config = dict(
    d_shared_expert=0,
    moe_layers=[1, 2, 3, 4, 5, 6, 7, 8],
    balance_loss=0.0153,
    init_std_router=0.0114,
    norm_eps=1e-06,
)
Below are experts of layer 5 (counted from 0) of a mixture-of-experts language model. Rows are named router (the router's row for the expert), gate (a neuron's input weights, with its number), up (a neuron's input weights, with its number) and show model dimensions 0-127. Each number is 128 + 24 x the weight over its row's rms, rounded and kept within 0 to 255.
Before each expert's rows: a language model's description of what the expert responds to. This comes from a sample of Wikipedia text that the model never trained on.

# expert 18
It responds to: Prepositions and quantity words starting noun phrases, such as with, for, to, some, many, several, plus capital initials like L or R.
router [108 121 153 111 123 142 141 115 111 139 112  99 125 104 130  98 162 166 131 159 116 129 123 109 188 131 155 127 126 138 104 131 149 172 106 137 153 154 127 107 128 127 116 143 125 106  89 120 138  93 113 104 122 147 135 164 137 163 174 177 101 172 105 162 162 162 162 143 136 109 159  90 189 142 108 117 127 133  98 122 121  99 101 132 155 139 131  73 108 100 162 143 136 133 173 173 153 128 107 126 143  80 130 146 102 132 135 168 163 134 117 126 158 146 111 143 125 121 134 149 116 121 163 130 161 104 139  98]
gate0 [154  54 147 108 139 119 103 149 191 124 158 119 123 116 129  77 161 103 109 135 124 137 117 141 114 149 121 153  78 153  99 124  90 117 155 152 127 121 145 190  69 127 102 156 132 123 128 109  91  91 131 103 166 147 134 122 151 143 116 129 154 130 145 143  66 114 105 114 149 125 169 132 155 148 108 134 166 148 166 135  90 137 144 139 132 128 126 141 127 145 137 136 104 111 151 101 130 115 140 181 128 108 111 120 113 120 152 132 146 122 140 125 125 113 111 151 156 132 114 115 123 138 154 137 156  84 166  94]
up0 [212 101 143 125 132  83 114 131 191 104 123 116 161 110  97 182 121  92 118 116 135 124 140 149 124 136 137  85 110 102 135 104 136  94 146 123 132  99 118 162 203 131 144 140 117 140 151 144 125 106 139 122 165 165  97 125 132 141 142 136 105 143 153 110 125 186 159 103 114 131 111 114 128 103 158 126 135 127 134 168 142 133 106 146 132 104 133 126 112  91  96 150 179 107 102 159 105 112 133 148 162 123  99 114 121 132 146 152 132 149 167 149 131 152 102 110 104 123 158 138 126  93 148 126 110 129 132 117]

# expert 31
It responds to: Sentence-final periods, initials like E. and H., and common first names or name particles such as John, William, Mc, van.
router [132 124 116 112 117 174 149  68 141  96  97  98 160  96 118 112 112 162 164 158  96 117 116 136 124  99 123 125 118 122 102 132 112 179 112 124 158 137 197 139 150 116 141 122 152 131 102 103 129 129 153  67  99 138 144 134 140 163 171 154 111 159 114 123 133 162 142 119 120  85 157 111 131 132 124 123 120 150 128 119 140 106 134  93 143 142 104  98  90 110 129 127 166 130 148 138 160 149  70 102 114 113 138 162 143 157 159 116 160 144  95 114 156 141 154 156  96 109 136 121 128 112 132  80 124  99 137 119]
gate1 [ 81 138 131 120 126 170 105 121 150 112 123 115 120 132 154 145 152 173 158 144 118 152 138 113 128 130 140 129 146 147 120 136 101 138 120 159  90 117 130 115 160 129 107 105 154 124  97 195 146 116 136  85 140  90 109 185 152 151 141 143 173 159  90 159 172 115 120  90 148  83 144  99 131 126 144 128 132 146 120  97 116 138  87 113 179  96 112 134 113 118 113 110 115 125 139 175 121 133 108 104 141  98 140  98 129 151  75 119 176 120 113 112 121 130 174 127 115 108 137 141 134 119 105 147  87  96 145 153]
up1 [132 139 115 119 120 134 144 133 116 139 144 154 146 133  93 149 128  96  91 100 142 127 129 167 121 125 146 159 129 133 157 105 108 119 152 122  74 139 137 106 131 156  97 156 113 139 190 116 142  96 128 106 158 147  99 151 134 159 116  87 115 129  99 127  90 129 140 146 155 149 154 174 161 118 130  95 138 105  85 162 150 110 120 119 123 110 159 139 115 135 150 132 130  39 156 122 148 130 139  89 148 142 145 185 149  98 145  98 145 138 129 170 128 125 138 134 101 110  84 104 164 132 119 135 113 104 170 130]

# expert 8
It responds to: Last piece of a name or noun phrase before its verb or a list break, plus pronouns he, she, who, e.g. Bradshaw found.
router [113 161 171 107 121 144 153  98 124 101  88  89 125 128 105 106 121 168 154 165 121  90 107 122 129  81 127 117 115 104 113 129 110 153 107 142 139 147 149 101 127 124 129 140 154  98  99 108 128 120 125  84  99 155 152 130 139 124 166 149  91 152 110 121 134 164 134 113 122 100 155  86 144 142 114 104 106 129 122 119 106  98 113  93 158 110 152 116 103 115 126 111 158 137 162 158 180 146  67  89  64 114 150 149 118 154 163 140 138 144 116 100 160 109 129 121 144 107 129 126 111 113 145  95 161 128  84 112]
gate0 [110 120 130 153 126 142 127 171 121  97 121 133 108 129 133 123 138  87 130 149 110 130 131  61 123 154  99 160  54 120 114 159 117  73 154 168 157 109 143 126 129 140 100 165 133 118 144 115 163 165 142  91 128 113 133  99 156 147  89 152 125 111 136 112 161 105 120 109 141 163 105 112 131 107 137 141 147  93 166 132 116 142 189 140 148 167 159 117 158 138 120 138 110 171 140 137 167 146 115 171 111 125 170 116  88 129 121 118 122 149 149 126 132 111 105 144 131 111 103 125 119 135 163 111 130 138 145  78]
up0 [161  99 138 104 131 111 138 129 150 131 100 139 151 126  92 130 112  75 115 124 112 115 127 161 142 144 110 133 112 142 162 126 109  99 102  98  97 159 123 142 146 184 137 149  67 105 163 176 125  79 109 144 137 133  94 153 156 121 141 119 140 134 125  85  98 139 158 135 129 105 129 131 155 100 167 134 158 119 126 143 178 160  97 137 154 140 128 160 128 117 159 158 156 140 105  86  78 114 156 129 174 151 113 109 110 106 138 128 125 172 100 107 137 130 126 139 104 140  83 108 107 111 126 118 159 133 105 106]

# expert 6
It responds to: Function words opening clauses (that, which, because, As, the), often in sports season, game and league articles, plus sports table rows.
router [135  88 143 141 123 148 151 118 134 112 135 131 149 143 120 120 150 119 141 149  92 132 116  90 126 132 134 105  88 137 141 140 131 137 113 115 127 142 152 150 144 151 122 168 134 101  96 118  81 149 153  90 107 142 134 126 162 154 178 126 104 137 125 115 116 142 128 122 134 136 169 103 178 134  94 132  67 150 117 107  88  98  95 129 147 148 166 124  60 136 152 136 158 105 151 131 154 187  98  85 129 116 171 157 101 143 136 142 139 177 104 114 161 152 132 126 137  92 163 157 119 149 146 116 108 136 103 111]
gate1 [ 52 119 141  98 173 162 128 120 157 118 152 143 137 136 106 153 128 142 137 136  92  95 114 128 123 143 121 137 130 156  82 110  90 130 145 167 119 134 136 116 137 152 120 122 136 149 112 133 115 118 196 111 138  84 123 165 148 143 109 165 134 141 118 147 143 111 168  96 115  96 184 112  99 117 158 131 134 190 111 131  93 149  95 140 130 105 110 101  91 126 107 136 127  96 138 180 144 123 129 130 155 133 118 122  90 143 136 143 147  98  85 158 134 173 123 104 114 125 140 169 104 123 115 117 119 113 121 150]
up1 [ 90 136 135 145 137 134 144 142 101 158 146 100 129 112 179 138 140 137  90  76 152 155 137 149  97 113 155  99 108 112 117 119 139 151 123 116 127 127 142 142 142 177  99 132 143 126 131 115 163 128 118 135 105 132 123 147 137 140 120 177 140 159 146 149 132 132 157 101 136 138 151 134 166 133 126 128 146 164 108 136 147 141 123 126 142 101 177 151 141 156 169 141 131  79 123  95  88  82 192 104 164 151 118 175 113 158 141 105 157 117 148 167 136 166 132 120 122 121  65  89 134 134 106 156 118 120 166 118]

# expert 26
It responds to: Capitalized words inside song, album, work and organization titles, such as My, Love, Another, Public, plus list-item dashes.
router [125 102 111 117  95 136 124 118 141 163 104 103 126 117 114 102 120 155 121 125  93 128 121 124 161 108 186  83 101 151 158 114 165 144 107  92 163 129 162 150 116 128 118 128 142 159 121 114 122 125 159  81 103 134 159 140 151 153 140 163  88 144  75 122 156 144 152 139 128 119 165 100 126 168 118 120 102 129  85 118 102  89 107 111 129 125 134  81  92 134 162 112 158 137 153 130 145 150 123  79 124 111  96 131 129 145 139 126 148 151  86 106 162 134 123 169 141  85 152  98  92 109 143 120 111 144 108  95]
gate1 [132 132 127 133 135 132 116 137 142 110 145 111 124  98 116 131 127 144  94 128  84 131 134 114 147 160 155 129 131 170 111 106  98 143 123 159 141 157 128 104 108 122  96 120 181 128  99 138 132 111 150 115 122 120 108 206 134 147 112 200 108 167  93 170 146 118 171 112 106  95 165 103 133 150 133 106  95 151  84 104 105 134  77 112 140 118 113 137 128 151  77 126 158 119 143 151 100 118 135 113 152  77 114 104 130 115 124 119 173 100  87 110 136 174 143 107 151 123 140 141 134 139 124 148  98 127 131 123]
up1 [109 117 109 139 140 151 144 122  90 147  75 115 108 111 135 152  95  93 130 141 126 132 145 153  92 134 150 102  92 176 151 126 109 148 110 128 136 138 135 111 115 175 116 145 147  91 130 123 102 102 126 195 163  94  90 110 162 139 126 113 140 159 158 141  93 107 122 160 175 132 134 141 151 147  90 115 155 183 138 109 113 137 115 101 106 106 124 122 113 139 183 151 130  78 121 145 132 103 160 115 152 148 129 157 135 115 137 120 131 100 153 143 142 113 140 147 119 134 107 119 180 113 119 165 140 142 180 152]

# expert 10
It responds to: Short inner word pieces such as en, el, l in rare scientific or foreign names, plus pipe separators and line breaks in lists and tables.
router [119 103 162  79  85 147 132 138 103  91 130  86 142  94 150 109 119 129 141 127 106 129 103 110 113 139 149 116 123 158 119 137 138 165 113 132 135 164 130 108 130 135 138 143 148 124 116 126 132  96 118 102 117 146 125 165 129 157 148 140  88 146 123 140  98 173 160 137 105  83 119 117 131 131 110  83 121 127 107 127 113 119  88  87 156 159 144  82 108 162 125 163 133 130 169 130 159 165 119 137 104 147 138 109 108 122 154 179 144 169 142 101 167 116 106 103 206 132 120 156  91 133 114 119 131  91  98 117]
gate1 [116 166 118 110 134 184 132 148 127 129 156 138 121  73 113 128 125 119 144 147  86 120 120 107 170 128 171 127 161 118 106 142 111 134 126 169 137 143 124  88 135 134 126 134 137 159  70 143 120 124 159 135 123 111  97 202 120 114 120 118 124 151  88 129 117 106 137 106 117  86 167  83 127 143 106 112  85 162 119  95 101 150  96 143 146 123 120 106 107 114  80 141 124  99 132 135 125 161 154 141 108  88 124  96 147 132 124 105 140 138  79 156 140 158 128 110 138 154 107 142  99 140  99 122  74 132 131 131]
up1 [135  87 150 127 162 149 151 133 111 127 139 111 154 108 125 159 117 150 157  99 123 124 146 177  87 120 155 110 133 135 121 129 128 147 113 137 132 138 145  99 133 106 140 135 126 156 140  85 160 114 127 151 131  98 131 111 133 129 142 110 129 131 155 193  86 119 128 196 138 107 133 159 147 127 106 126 119 157 124 121 155 129 142 137 119 102 145 130 154 172 193 158 114  66 136 112 142  88 155 112 156 127 101 150  99 128 139  56 163 122 161 141 146 107 111 117 113 149  92 113 159 129  85 139 110 116 117 144]

# expert 4
It responds to: Articles a/an after "as", "was", "is", plus reporting verbs and prefix pieces like pro, con, sup, such as said, considered, announced.
router [154 109 165 111 104 153 125 100 102 125  75 110 150 100  94 133 136 147 132 156 119  95 113 126 170 124 165 107 132 134 108 164 152 154 100 152 154 140 158 151 112 154 157 150 128 111 112 133 102 100 110 124  89 151 119 143 153 132 166 158 115 147 128 124 149 137 138  92 102 132 188 117 133 144 144 121  75 146 119 112 113 100 114 113 157 151 114 127 119  98 157 171 171 116 162 136 144 122  81 129  76 157 158  95 112 166 122 133 149 157 132  99 158 134 108 129 119  97 128 169 115 138 137 114 135 100 104  91]
gate1 [ 57 161 105 105 145 135 113 145 167 127 121 123 120 116 145 130 143 108 146 156  59 116 130 102 153 165 125 145 133 143  91 128 145 165 119 143 134 122 117  94 126 135 135 134 178 114 115 155 143 123 142 109 144  89 107 182 131 137 124 165 129 185  97 162 146 110 150  92 130  71 147 107 116 169 144 111 106 143 138 114 116 118 112 141 112 126  97 110 116 150 113 140 144  74 125 173 138 130 131 128 154  93 129  96 113 117 127 160 182 108 113 132 131 162 101 105  87 126 128 135 105 153 126 155 110 131 115 136]
up1 [132 113 110 158 111 116 132 149  93 149 141 105 131 116 119 163  80 101 112  77 147 134 116 149  97 143 173 116 126 100 106 120 140 167 101 163 154 152 145 110 120 118 144 146 115 129 129 133 154 127 128 153  95 115  98 152 158 133 145 149 138 123 114 148 105 120 150 129 150 145 131 131 141 134 120 159 146 145 134  94 131 139 108  72  91  95 142 143 128 114 186 183 117  94  92  91  96 114 157  81 161 113  77 150 130 142 140 109 150 132 151 111 135 120 130 116  96 129  82  94 157 117 165 124 157  96 169 132]

# expert 14
It responds to: Tokens in review scores, statistics and sports text, such as we-igh-ted average, 35/40, scored, won, medal, and number words.
router [118 115 108  82 143 121 101 129 107 146 122  89 152 129 111 146 166 131 161 144  74 116 112  99 120  74 130 126 110 121  69 129 130 127 105 119 113 153 153 129 152 120 145 120 120  84 108 105 117 127 142 111 111 130 126 133 165 157 176 126  93 161 119 123 142 148 152 140 119 134 155 104 160  97 107 109 121 151 106 124 138  99 100  94 141 157 179  87 104 105 163 135 149 161 172 117 143 168 122 107 123 109  61 147 145 141 135 155 142 138 138 129 165 112  80 104 113 125 107 116 116 126 160 103 136 147 153 105]
gate0 [123 118  83 121 120  93  91 149 144 140 150 135 115 118 130 107 182 128 137 124 102 126 106 122 109 124 138 182  80 140 101 130  86 101 116 126 145 138 150 134 104  69 134 145 130  97 120  93  65 143 108 107 165 157  94 116 161 121 131 122  98 139 101 103 138 124 121 122 131 189 120 134 134 146 108 160 161  86 127 113 105 164 129 143 133 126 130 104 116 157 144 121  86 123 164 117 106  83 148 147 120 103 137  81 165 144 144 128 145 128 130 149 132 170 123 129 144 109 139 114 138 138 138 127 130 130 170  64]
up0 [149 107 174 125 143  95 125 118 147 109 104  92 136 124 117 149 111 110  90 140 142  98 136 143 155 149 119  94 155 114 146  93 135  90 134 111 115 146 126 141 134 152 143 161  90 135 114 133 143 123  96 154 138 136 119 156 163 103 145 151 151 137 185 120 151 139 173 146 142 131 126 123 167  91 117 185 169 156  94 151 162 108  99 128 154 113 135 130 120 110 105 158 142  75  86 152 117 104 138 109 154 131 121 106 114 131 128 114 147 158 105 168 133 152 144 120 126 137 131 191 173 106 151 144  86 104 148 111]